Weights of a small mixture-of-experts language model, trained from scratch on English Wikipedia: vocabulary 10624, a sigmoid router.
Below are experts of layer 4 (counted from 0) of a mixture-of-experts language model. Rows are named router (the router's row for the expert), up (a neuron's input weights, with its number) and show model dimensions 0-95. Each number is 200 + 30 x the weight over its row's rms, rounded and kept within 0 to 999.
After each expert's rows: a language model's description of what the expert responds to; "comes after" lists some tokens at least twice as common just before its tokens as in all text. This comes from a sample of Wikipedia text that the model never trained on. Tokens count by the router's weight.

# expert 57
router,260,188,173,198,186,211,250,228,182,125,195,150,267,208,189,216,209,253,246,163,236,197,169,135,232,236,206,133,195,206,214,152,197,164,219,219,189,179,216,208,208,187,214,193,130,207,194,207,166,184,180,231,202,163,239,203,206,222,173,210,207,158,220,199,196,195,199,233,194,171,205,226,178,188,235,179,205,205,250,143,227,194,159,206,168,178,275,218,181,179,194,193,254,201,183,208
up2,180,167,185,161,222,151,209,187,185,175,174,203,213,179,184,163,205,205,136,207,185,206,277,215,221,239,230,215,172,263,170,229,270,168,256,204,221,179,178,151,176,232,209,182,172,164,174,210,190,158,210,206,252,223,223,188,196,139,179,169,219,243,217,223,225,286,205,230,233,186,175,190,198,194,184,205,183,170,183,160,205,227,197,195,167,177,244,213,201,191,225,180,181,215,156,161
up3,244,162,145,246,228,216,206,162,202,193,187,156,208,240,214,260,140,224,190,196,223,182,162,161,209,237,209,201,194,228,179,185,187,166,178,186,195,195,238,204,137,174,205,175,220,216,191,168,171,160,241,190,199,179,227,186,214,236,200,191,259,183,216,167,182,205,225,262,165,196,187,146,123,200,188,194,244,194,195,203,179,200,152,194,160,225,249,173,221,174,204,206,198,200,155,128
up4,218,188,143,182,185,220,190,217,242,216,265,214,268,189,166,216,139,179,262,244,286,228,191,194,251,196,227,197,194,234,247,152,207,240,201,194,258,217,176,230,212,235,199,185,190,233,233,195,204,182,247,200,227,186,198,199,184,162,231,202,224,200,193,215,222,217,197,192,153,180,196,202,221,197,201,226,207,204,271,175,211,217,161,214,221,178,207,196,244,251,159,192,176,170,225,156
up5,231,222,223,188,201,149,197,225,209,180,134,170,242,206,198,255,250,219,139,142,176,173,167,194,212,187,216,175,142,155,178,202,210,193,207,229,196,153,243,171,132,187,194,185,210,217,222,255,194,173,229,188,211,176,201,196,223,186,218,203,218,163,245,131,165,158,227,207,214,204,219,175,235,184,142,244,194,189,221,188,204,245,164,152,225,231,244,210,221,183,198,193,194,194,240,218
Description: First names or name starts before surnames in lists, casts and narratives, such as John, Nick, Alan, Henry, George.
comes after: " |", "-", ",", ":", " by", " of"

# expert 24
router,186,229,180,209,216,243,260,238,164,178,204,172,233,203,212,234,197,194,192,152,209,223,154,229,254,203,251,207,228,154,268,224,210,146,230,203,238,221,216,154,223,180,229,220,145,189,203,156,158,193,226,230,194,204,214,202,187,191,215,244,166,201,210,209,167,196,190,208,211,134,212,195,245,232,186,171,247,208,199,213,233,149,257,183,177,235,222,226,194,189,144,220,173,220,147,203
up11,254,178,208,154,219,208,162,124,214,206,180,213,206,205,221,291,167,183,234,175,181,240,182,246,247,262,157,168,213,220,169,207,171,172,191,184,235,193,171,187,192,228,206,177,146,235,215,194,245,195,181,206,200,194,223,219,210,192,247,181,117,154,175,178,196,192,200,203,185,245,203,216,236,252,216,177,180,166,220,173,208,171,171,174,246,211,200,226,215,166,212,190,171,220,172,182
up12,236,232,254,158,190,173,196,182,198,150,157,185,218,189,192,157,193,163,206,159,178,237,212,212,192,197,246,211,180,224,224,193,196,164,183,193,132,173,243,146,201,253,186,200,236,271,167,155,167,217,194,187,208,183,244,166,214,145,176,135,197,177,170,221,178,242,221,184,172,221,173,171,204,221,212,194,205,241,190,239,196,180,161,199,173,226,276,188,206,238,170,211,173,196,198,220
up13,187,223,191,194,158,193,211,176,235,232,209,186,206,232,198,215,261,175,163,186,125,197,245,206,184,228,208,200,197,234,199,170,183,109,177,215,190,187,157,209,231,199,183,216,189,179,179,180,162,199,209,208,203,186,247,222,209,214,190,225,203,212,151,181,198,163,211,225,201,186,247,204,242,233,266,256,197,203,213,180,210,204,222,183,158,186,106,197,238,162,177,216,179,263,252,240
up14,224,229,171,146,192,150,204,167,206,212,214,221,179,183,215,204,179,236,188,218,214,213,197,201,298,228,218,224,192,186,207,157,209,180,165,199,193,201,182,160,167,198,200,195,166,148,212,183,220,198,180,144,214,238,188,177,196,190,273,132,211,240,204,246,170,181,215,231,164,137,231,147,189,218,208,220,192,230,175,177,171,177,171,236,228,269,175,206,210,217,227,170,221,188,260,195
Description: Cell-separator pipes in numeric tables, plus the equals signs closing section and article headings, as in = Patrick McGuire =.
comes after: " ", "%", " —", " 0", ")", "1"

# expert 47
router,233,207,171,205,261,266,218,187,210,194,188,196,217,211,215,206,200,218,181,176,251,210,130,195,226,216,243,185,257,177,190,188,226,151,250,169,166,231,264,208,216,165,160,180,175,213,195,139,169,149,181,189,202,144,240,215,192,197,172,210,187,125,222,205,166,188,219,239,206,204,190,223,225,171,216,190,194,279,197,180,224,183,237,225,200,215,221,222,203,241,150,179,195,189,176,219
up11,188,197,157,223,242,217,182,183,173,213,213,195,218,198,175,248,167,161,239,239,181,260,201,205,233,248,212,195,193,215,265,216,230,245,167,209,177,187,204,253,214,217,190,187,178,193,168,158,239,230,160,181,215,193,244,187,188,144,221,200,178,151,218,213,184,202,233,194,240,253,169,268,167,235,179,201,171,222,244,223,184,173,200,215,254,196,194,148,234,196,208,202,179,146,254,162
up12,186,228,236,146,197,235,181,159,199,183,229,175,161,239,199,201,223,223,227,181,193,201,180,169,160,240,223,159,203,189,231,203,196,216,158,213,174,196,244,190,198,222,193,198,227,255,196,150,161,193,207,233,153,203,226,223,166,191,198,124,189,205,203,255,187,214,218,179,157,153,131,155,183,203,206,213,182,231,212,214,156,219,172,189,201,201,262,139,166,244,150,221,212,187,154,241
up13,233,192,197,171,169,203,208,215,231,216,236,184,249,230,188,172,242,170,193,207,189,223,222,170,155,231,179,187,201,202,232,222,182,113,204,169,206,178,218,189,224,172,163,187,198,214,239,179,190,228,230,245,163,214,191,221,212,183,183,220,164,173,167,229,202,175,185,209,202,223,212,219,213,180,238,253,208,235,212,190,155,216,131,254,129,170,136,212,187,149,198,208,252,243,257,236
up14,207,185,166,191,190,167,212,189,164,210,219,209,194,174,168,224,187,250,243,198,170,182,177,195,259,177,187,194,173,154,200,151,182,226,190,141,196,247,187,150,160,229,194,201,250,168,163,224,207,195,161,176,206,206,154,159,178,225,234,149,235,216,184,197,168,203,188,225,179,172,238,229,145,185,206,196,248,257,195,193,194,146,236,244,230,154,181,213,277,201,192,167,189,189,243,192
Description: Month names and four-digit years in dates, founding and release fields and taxon authorities, plus slashes in units such as /km.
comes after: " in", ",", "|", " (", " In", "In"

# expert 12
router,220,245,165,178,237,166,199,212,170,185,147,181,240,200,189,242,206,287,224,202,192,202,170,176,246,237,241,213,188,156,265,169,235,172,253,206,162,240,216,186,176,216,170,186,215,224,223,179,213,202,219,206,190,193,215,180,188,271,165,248,191,192,176,179,214,190,194,239,196,159,185,252,209,143,216,158,223,179,213,190,217,163,168,220,177,205,202,204,252,172,150,172,242,186,203,170
up0,159,247,178,167,168,267,199,211,137,213,214,181,151,203,153,247,297,234,195,204,200,176,221,208,234,189,168,213,196,193,225,170,217,186,200,208,203,176,179,194,209,212,237,203,181,179,218,203,219,215,218,143,213,189,230,205,181,211,159,180,181,202,173,218,203,207,206,229,209,160,165,187,157,212,253,196,238,199,244,167,251,163,151,229,216,183,175,227,209,201,195,172,225,215,294,161
up1,252,231,202,197,221,219,222,167,237,197,210,192,189,249,232,262,264,227,225,242,153,207,232,215,209,202,226,184,183,193,187,253,239,236,160,245,191,206,213,210,173,199,231,197,253,242,194,194,219,224,192,225,265,251,145,164,257,181,211,168,194,191,212,229,218,188,202,266,189,204,209,246,241,149,211,230,170,215,182,233,196,175,179,205,223,202,257,200,182,185,230,251,218,186,198,201
up2,145,173,198,218,254,189,109,209,148,183,191,167,246,204,252,223,189,225,169,206,190,165,226,218,190,195,186,188,162,215,228,225,258,154,247,237,204,180,147,165,221,216,195,230,236,201,214,244,240,174,220,154,218,162,241,195,222,205,211,226,199,208,156,189,235,197,194,237,219,172,207,189,178,197,181,211,218,185,198,198,198,283,178,225,191,195,229,203,269,195,194,232,184,213,182,152
up3,232,191,181,226,243,170,152,187,224,203,197,179,243,183,208,209,184,197,218,176,189,152,158,184,244,239,240,243,167,160,235,191,241,180,191,139,161,248,246,250,128,209,194,196,179,216,226,167,216,168,219,211,193,175,238,171,172,200,221,215,258,189,195,182,195,177,179,235,137,231,216,141,160,210,207,181,170,219,205,215,180,171,169,197,182,201,172,160,274,188,171,192,192,189,197,172
Description: Second pieces of unusual proper names right after a capital initial, as in Hy-, Sa-, Ts- and A-e-olochroma, Z-en-ica.
comes after: " S", " K", " H", " B", "S", " G"

# expert 16
router,202,210,186,207,153,260,217,249,194,190,194,169,235,228,269,210,226,248,219,195,207,193,182,141,194,232,224,181,221,170,215,139,225,160,259,206,215,190,235,207,216,204,214,213,141,238,202,197,170,212,195,270,192,213,240,126,228,234,171,241,170,198,219,203,188,176,188,222,216,152,188,225,182,202,210,155,218,230,214,211,235,216,192,257,225,232,218,215,211,151,214,206,242,192,156,229
up5,226,204,186,185,165,149,229,184,205,174,159,179,201,220,161,287,174,197,188,246,201,209,253,284,217,193,238,228,149,213,178,247,242,225,185,232,232,194,214,200,184,194,259,191,232,209,196,208,207,189,228,221,215,174,145,251,210,176,270,216,227,202,154,176,217,196,223,196,215,191,213,176,229,153,154,214,173,165,208,148,195,226,181,192,241,226,222,218,241,223,200,228,200,207,205,184
up6,227,225,158,233,186,231,160,224,168,160,194,243,233,171,240,203,206,158,220,207,225,195,187,187,232,210,218,168,147,253,201,175,209,141,211,191,220,168,233,222,225,240,215,239,139,161,180,205,235,183,143,136,181,221,166,157,220,223,195,208,186,145,173,178,239,179,192,209,215,191,211,209,191,200,149,216,239,218,156,182,170,207,198,184,228,149,187,191,178,125,233,159,216,175,207,206
up7,180,249,199,190,210,214,171,232,215,173,168,168,258,212,171,267,210,246,220,227,196,179,204,206,207,196,172,187,225,143,204,216,205,194,122,239,216,167,281,129,196,189,207,202,254,207,256,174,229,204,160,232,192,214,204,187,241,204,198,183,160,205,182,204,190,165,138,209,190,226,152,192,160,205,169,216,187,149,168,209,196,235,177,215,209,204,240,243,172,187,230,168,194,229,216,182
up8,156,191,197,180,140,221,200,220,226,224,154,158,202,264,166,206,216,182,208,194,225,242,209,148,183,191,219,176,175,160,238,197,228,234,182,247,193,191,193,220,189,240,194,230,203,233,220,192,160,279,196,187,220,218,231,173,155,246,186,196,214,229,185,270,178,199,198,192,166,180,148,193,179,189,171,179,205,268,230,196,242,188,136,161,174,244,196,235,171,183,200,178,192,162,230,218
Description: Possessives his, her, their, its, and 's before a noun, as in his life, her death, plus nationality adjectives like English, German.
comes after: " of", " the", " for", " a", " with", " and"

# expert 55
router,213,233,174,195,171,224,226,188,211,189,175,162,188,214,180,209,226,249,209,138,162,242,174,154,218,267,240,170,206,183,245,209,218,193,254,229,170,219,218,193,179,214,201,179,157,226,158,160,193,208,134,191,194,210,222,223,238,228,209,235,200,164,258,174,199,229,229,204,210,157,204,201,166,190,167,206,195,228,204,223,207,212,189,258,189,214,190,209,181,150,179,158,248,201,101,189
up35,223,217,214,220,179,262,214,192,233,215,254,220,216,192,209,206,222,212,230,265,193,165,236,197,191,230,173,208,231,187,209,175,219,180,229,245,175,201,153,238,257,173,211,236,176,221,210,179,202,172,161,222,222,181,185,192,187,274,204,209,190,182,199,161,175,213,234,143,165,202,146,224,199,220,189,181,258,209,202,152,195,147,203,198,193,226,146,138,174,198,206,159,195,256,201,133
up36,207,140,182,194,212,249,241,242,222,199,189,175,187,167,195,235,211,261,193,228,207,243,113,198,174,265,172,175,196,189,204,165,215,175,209,164,207,133,169,207,201,232,182,209,225,159,204,163,163,192,141,190,203,224,198,194,171,225,201,177,180,182,170,187,221,191,170,163,172,206,219,192,176,218,184,206,238,188,223,117,216,246,172,211,186,247,165,221,230,228,241,195,209,250,205,169
up37,199,238,213,150,235,194,252,220,197,212,198,216,241,229,173,238,182,226,206,201,233,163,254,206,171,203,216,242,261,220,218,139,183,158,203,238,139,137,145,201,194,196,227,179,178,244,126,218,178,183,255,215,210,164,200,235,225,203,192,188,180,209,139,217,155,216,192,236,214,170,180,195,223,195,179,201,176,217,204,201,184,232,203,243,179,257,203,193,172,166,229,156,182,225,193,211
up38,209,268,199,217,201,192,240,196,194,255,206,182,194,210,208,278,190,199,271,223,271,254,227,205,187,170,196,194,136,298,236,167,250,250,229,181,231,195,209,193,174,194,223,239,215,209,223,198,190,221,214,194,217,216,185,150,201,204,216,259,192,174,252,200,221,225,219,198,203,190,202,263,185,170,160,211,228,185,195,179,230,201,176,226,241,180,173,207,202,220,206,219,203,189,180,203
Description: Opening double quotes before titles, like "Eulogy, plus first letter pieces of a word after a space, e.g. p|ipeline, b|odhran, well.
comes after: " the", " a", " as", "See", " was", " and"

# expert 28
router,214,217,157,197,237,209,215,198,232,200,151,186,237,185,225,203,186,221,269,166,234,180,133,188,222,181,259,164,194,160,231,212,210,172,236,236,210,198,220,170,208,178,189,163,170,211,225,216,188,179,204,264,149,165,162,197,172,240,213,225,201,229,211,173,226,231,186,209,184,165,213,214,166,249,256,132,215,245,171,212,218,150,191,225,205,198,205,165,216,199,147,210,233,263,181,195
up2,168,150,230,212,200,156,189,235,193,181,227,193,201,222,168,257,169,222,190,167,143,169,220,210,207,208,196,192,113,227,178,227,255,146,240,193,211,161,202,201,164,210,223,187,204,149,189,174,169,174,231,195,186,223,217,202,191,210,200,198,215,239,212,204,159,245,151,259,197,255,180,209,184,213,207,203,269,189,192,165,196,210,196,178,189,157,269,231,198,231,219,159,183,237,177,156
up3,185,210,136,200,185,208,182,147,222,186,173,196,189,220,208,224,169,189,203,195,235,206,135,205,256,204,212,186,236,214,205,215,175,206,192,227,200,214,221,243,203,189,233,221,182,192,212,169,191,175,265,205,236,195,155,191,249,248,172,226,264,211,202,273,240,180,196,223,153,190,212,150,176,217,224,190,217,204,192,206,164,170,153,212,169,168,271,156,181,183,267,219,206,167,172,150
up4,202,162,207,214,187,185,188,212,239,236,255,185,253,223,243,160,179,156,200,177,150,230,186,112,216,199,160,200,200,186,189,205,198,164,210,218,228,209,125,197,198,240,200,130,186,179,251,202,212,153,232,156,224,164,194,175,176,164,175,195,162,213,225,172,221,235,189,257,209,219,195,187,211,217,223,213,209,205,223,207,227,232,161,226,217,205,194,165,169,207,157,200,179,235,212,122
up5,199,191,221,164,176,225,231,200,211,155,150,183,217,254,200,235,196,182,191,161,204,200,265,196,173,195,241,178,209,188,220,250,148,244,201,299,244,173,178,196,186,213,214,206,219,197,165,204,147,145,204,234,187,172,236,194,242,205,283,194,237,201,245,151,207,187,222,224,214,229,244,204,234,182,167,249,197,231,209,199,179,213,169,209,185,198,190,219,207,260,207,201,198,192,231,200
Description: Conjunctions joining words or clauses, mostly and, also or, but, than, while, especially, as in programmer and distributor.
comes after: ",", " and", " well", "s", ")", "),"

# expert 15
router,241,254,188,204,145,205,227,212,210,213,173,182,222,203,242,220,185,243,200,147,223,249,165,168,200,193,227,191,229,228,224,162,179,166,275,235,212,206,205,185,234,183,201,192,159,233,176,172,176,125,187,234,168,206,234,210,203,270,192,249,161,190,233,205,232,160,196,219,197,210,185,247,230,221,169,167,219,214,203,202,218,143,192,203,240,210,181,237,193,200,168,234,231,172,139,221
up0,168,203,171,247,185,217,195,157,164,223,202,203,217,185,181,258,204,183,260,192,215,170,207,206,228,185,252,184,182,255,214,193,211,160,231,143,163,148,187,201,223,173,184,268,203,210,206,219,191,200,241,165,175,243,216,172,200,213,169,188,177,184,203,222,141,233,182,234,212,229,202,197,184,189,245,196,209,206,186,112,210,176,177,234,292,190,198,193,165,207,197,173,189,251,207,155
up1,197,273,177,177,167,204,166,171,204,192,199,224,182,257,204,194,179,211,237,172,227,229,191,194,263,204,128,206,149,224,177,210,185,168,220,216,247,248,190,213,169,194,254,180,188,200,231,187,161,197,188,212,221,198,162,198,243,249,198,225,169,161,183,197,197,152,200,298,209,206,222,213,238,168,243,209,174,210,172,197,169,208,164,216,176,144,142,237,184,181,202,220,190,213,208,216
up2,182,196,201,185,208,210,201,235,179,173,164,168,237,175,206,219,174,198,124,211,200,127,231,185,198,229,198,200,157,275,193,228,214,197,263,210,172,201,170,208,198,223,179,166,205,199,197,247,176,152,216,174,228,155,167,192,196,177,177,241,140,209,186,173,209,246,195,236,185,186,171,199,239,151,187,177,165,141,167,183,194,183,249,153,172,169,243,218,201,177,256,183,178,210,221,163
up3,243,151,142,228,177,208,215,176,186,227,166,225,228,234,251,176,168,186,251,188,176,203,181,174,273,235,171,229,214,171,150,165,180,155,191,195,236,201,229,195,179,253,177,184,187,196,208,159,161,194,202,204,195,213,243,157,217,191,218,217,276,189,234,182,174,151,185,197,196,198,224,153,203,214,168,172,214,246,205,260,211,170,160,191,166,200,207,203,149,197,186,211,189,229,142,178
Description: Ordinal suffixes (18th, 3rd), the "th" in lighter-than-air, words like first, second, best, largest, plus dashes and commas in lists.
comes after: "-", "st", " un", "or", "\n ", " 3"

# expert 52
router,218,176,155,212,170,192,250,214,223,227,194,177,249,212,224,192,214,229,270,154,206,215,170,153,217,216,226,142,247,177,212,194,207,136,253,190,218,208,215,128,211,186,190,179,158,220,177,209,177,187,209,255,191,235,174,196,227,239,225,235,167,192,203,184,180,169,245,202,201,188,180,243,181,205,183,144,234,212,197,192,249,208,171,224,163,220,202,226,195,131,214,197,244,190,185,258
up3,228,180,208,220,223,174,157,196,196,195,203,206,228,201,190,182,152,192,211,187,215,221,167,163,231,246,146,243,197,201,220,224,210,221,174,188,217,241,233,182,181,197,202,177,195,229,263,216,188,209,168,220,179,242,204,206,208,255,181,289,270,183,216,195,216,173,225,178,229,209,202,120,154,180,148,198,189,266,193,219,189,183,141,190,218,227,211,216,253,174,225,163,142,204,177,192
up4,188,202,171,193,176,204,236,219,260,227,222,236,255,181,266,193,158,153,254,190,204,161,185,200,254,192,184,208,188,188,257,178,164,218,218,168,240,214,247,173,209,199,239,168,218,211,189,152,229,151,222,166,185,155,151,231,198,195,196,239,242,268,193,194,166,165,173,234,213,178,202,162,206,228,172,209,191,173,189,200,212,188,174,203,261,227,215,211,152,172,186,178,206,228,235,226
up5,229,254,209,146,206,171,269,242,228,222,119,209,184,163,160,206,234,194,195,216,192,190,214,206,185,166,210,189,187,215,207,214,259,211,202,163,190,187,169,168,160,220,252,185,159,215,228,175,168,138,195,186,194,207,185,218,164,173,211,218,232,172,217,152,231,144,180,186,256,204,218,190,236,197,154,237,223,233,174,194,167,188,218,186,235,241,218,165,248,212,227,220,202,170,250,221
up6,184,162,171,183,219,228,208,212,221,226,251,257,249,190,233,252,253,201,220,215,173,162,221,188,213,187,177,143,229,156,179,204,258,228,163,155,175,183,215,165,225,174,196,224,156,216,218,203,156,166,181,180,189,186,181,172,237,244,168,194,128,159,212,212,196,218,230,198,163,174,264,215,186,232,219,238,220,193,188,176,198,202,185,182,208,136,179,163,164,156,215,175,218,183,226,180
Description: Numbers and short words opening table cells or list fields after | or -, such as No. of seasons, all, Yes.
comes after: " |", "|", "-", ";", "–", " /"

# expert 36
router,204,191,168,146,219,205,173,246,248,166,157,210,228,179,175,215,197,184,222,193,207,226,151,215,190,232,146,154,256,182,203,193,251,162,234,230,225,205,184,179,232,148,143,187,209,221,187,190,119,201,203,231,192,169,194,209,197,229,224,267,196,190,212,210,219,212,219,212,204,175,218,186,198,218,209,180,206,203,248,177,262,152,232,272,227,212,210,204,203,149,194,229,206,167,151,166
up5,189,188,205,180,196,154,203,180,166,214,157,223,185,210,179,299,204,188,148,224,224,165,183,195,228,184,247,222,131,210,214,285,220,191,182,215,194,203,177,191,160,236,242,178,216,175,175,183,242,199,163,216,238,190,198,230,174,181,194,204,178,199,242,168,170,180,252,156,243,233,200,169,225,129,203,175,189,203,222,191,194,161,219,184,234,225,225,209,232,259,195,226,182,223,228,177
up6,227,224,193,190,240,179,210,207,202,228,195,159,247,197,224,203,232,217,217,265,227,161,214,191,182,204,146,220,214,174,222,173,180,197,208,205,229,214,228,216,194,194,197,156,182,218,189,204,190,206,154,210,171,179,158,210,215,221,212,198,118,166,216,226,222,261,197,213,202,120,200,196,224,216,216,211,244,207,145,126,183,196,157,212,219,175,124,145,187,189,226,146,243,226,188,159
up7,118,189,222,214,199,212,183,245,234,203,207,213,210,217,161,207,131,285,208,202,249,212,190,229,219,190,166,236,249,196,202,228,205,150,168,205,205,211,244,140,176,190,187,177,185,222,238,149,179,200,190,183,183,222,185,222,226,187,192,125,188,157,177,178,190,182,146,206,161,170,205,230,196,238,162,178,167,198,193,190,234,261,195,182,165,210,224,233,176,184,194,155,183,177,191,231
up8,129,189,192,232,148,201,241,224,220,202,194,145,184,245,144,164,219,224,192,170,221,208,190,175,227,199,215,197,228,195,213,249,194,255,154,191,169,184,189,188,214,228,229,218,229,198,201,176,201,251,190,187,198,216,184,213,168,168,164,248,226,218,186,254,211,249,184,164,212,260,189,166,178,239,191,225,216,195,258,222,219,211,154,170,127,171,184,241,202,184,169,137,211,195,172,213
Description: The word the after prepositions or sentence-initially, plus its, their, whose, as in at the 2011 census, the commune.
comes after: " of", " in", " to", " at", " for", " on"

# expert 8
router,225,206,161,171,244,242,212,170,197,162,178,176,230,244,217,188,260,244,176,163,228,164,170,192,217,212,220,171,250,204,250,134,223,178,285,231,210,178,220,203,206,187,226,187,155,226,212,184,163,194,213,229,190,208,214,178,247,225,204,247,196,173,223,195,185,186,184,237,165,172,173,248,225,228,244,162,223,186,209,247,213,186,180,197,207,176,239,234,161,176,208,200,216,184,138,241
up5,182,225,179,187,207,149,268,203,194,188,179,153,188,201,160,247,186,194,187,243,188,193,230,193,142,142,208,199,115,213,224,227,247,201,222,177,253,170,227,201,212,188,227,206,256,217,168,209,208,173,203,164,173,234,193,204,197,209,237,198,220,156,244,145,211,158,212,224,226,249,229,182,188,155,132,219,187,202,194,200,222,214,179,223,189,209,232,251,238,250,201,164,199,196,231,212
up6,231,164,184,200,218,243,204,195,148,195,206,204,232,226,201,185,247,188,222,216,202,187,206,190,170,171,186,189,150,221,268,210,240,188,228,189,201,186,162,206,202,161,221,236,193,244,182,244,215,204,182,190,223,184,244,178,180,281,221,148,107,175,229,181,202,196,147,204,257,166,229,246,174,203,151,237,221,176,208,157,197,202,190,202,249,180,162,179,198,153,195,170,239,199,226,204
up7,158,208,196,218,165,225,210,160,226,223,167,185,243,192,189,209,215,263,209,206,226,177,207,180,166,190,239,192,260,192,178,235,232,176,131,221,169,161,297,132,188,185,212,186,215,166,265,210,185,205,197,215,173,225,227,259,195,231,202,197,186,195,214,204,164,192,180,184,175,149,180,217,187,246,169,192,181,180,188,158,211,227,184,205,152,209,222,251,189,196,252,243,179,203,214,229
up8,194,196,190,218,227,173,263,197,225,196,167,177,183,227,157,193,199,161,205,169,232,181,223,185,220,190,159,204,188,208,209,214,191,234,199,244,167,179,221,204,186,264,199,225,167,172,224,208,166,220,205,188,183,193,211,211,115,210,193,239,195,214,143,242,146,274,201,220,190,215,178,127,208,247,217,157,144,187,200,244,264,167,196,169,154,218,202,242,208,188,213,198,169,173,208,244
Description: Clause-linking words after a comma or verb in prose, mainly that, which, who, this, where, plus because and however.
comes after: ",", " in", " to", " announced", " that", " said"

# expert 6
router,255,213,156,205,174,236,163,205,234,151,198,175,196,196,204,192,243,240,222,201,209,228,165,217,231,226,244,138,221,178,231,169,219,182,274,212,196,197,231,238,174,217,188,211,133,233,185,235,208,173,152,208,199,164,188,155,216,231,194,195,164,218,173,173,182,172,179,264,219,174,213,241,164,200,239,142,184,185,215,221,215,178,199,234,200,239,221,205,186,161,174,205,192,169,126,219
up2,221,180,219,194,214,166,175,193,180,131,223,136,210,156,202,204,178,175,219,225,201,163,246,238,234,217,221,169,172,243,214,210,248,202,252,232,212,194,208,241,209,193,207,175,194,178,216,296,230,201,203,160,215,235,202,229,146,186,163,189,180,173,168,190,209,239,190,268,245,185,193,192,209,184,197,219,251,181,231,183,167,231,216,183,213,223,237,218,223,174,170,199,214,253,219,138
up3,245,180,184,276,224,207,209,178,194,235,211,166,228,216,246,213,170,221,214,210,234,196,163,231,227,268,162,211,195,234,220,214,227,206,176,201,182,224,228,186,139,256,226,215,169,215,244,160,187,164,191,201,228,185,203,170,253,211,199,225,259,199,186,169,203,158,174,207,112,196,247,147,176,207,182,233,201,229,202,218,185,140,202,157,166,213,191,226,212,156,197,174,178,195,193,184
up4,209,206,159,156,191,209,272,246,210,210,234,195,243,175,234,210,171,161,207,179,248,145,209,196,171,218,218,173,147,235,244,229,176,208,191,203,262,179,244,218,166,205,202,200,153,168,213,166,163,159,204,173,180,154,219,208,242,202,191,243,190,239,225,178,155,236,140,217,240,185,210,159,236,249,219,186,206,190,203,193,253,221,242,220,237,190,222,158,186,207,178,204,194,200,209,163
up5,241,215,176,166,168,188,238,216,200,205,149,182,167,204,151,276,196,220,128,183,207,180,203,179,215,174,208,183,146,196,230,221,177,196,223,209,219,158,238,158,160,194,228,189,196,218,212,188,187,186,182,179,189,256,214,234,204,208,232,229,239,201,264,158,216,168,219,220,220,233,256,165,208,176,184,257,143,189,221,157,237,194,161,163,228,252,203,191,244,232,205,160,208,199,200,179
Description: Blank space tokens in tables and election boxes, plus coordinate marks (″, ′) and some prefixes like pre, part, super, contin.
comes after: " |", "S", "|", "I", "O", " UTC"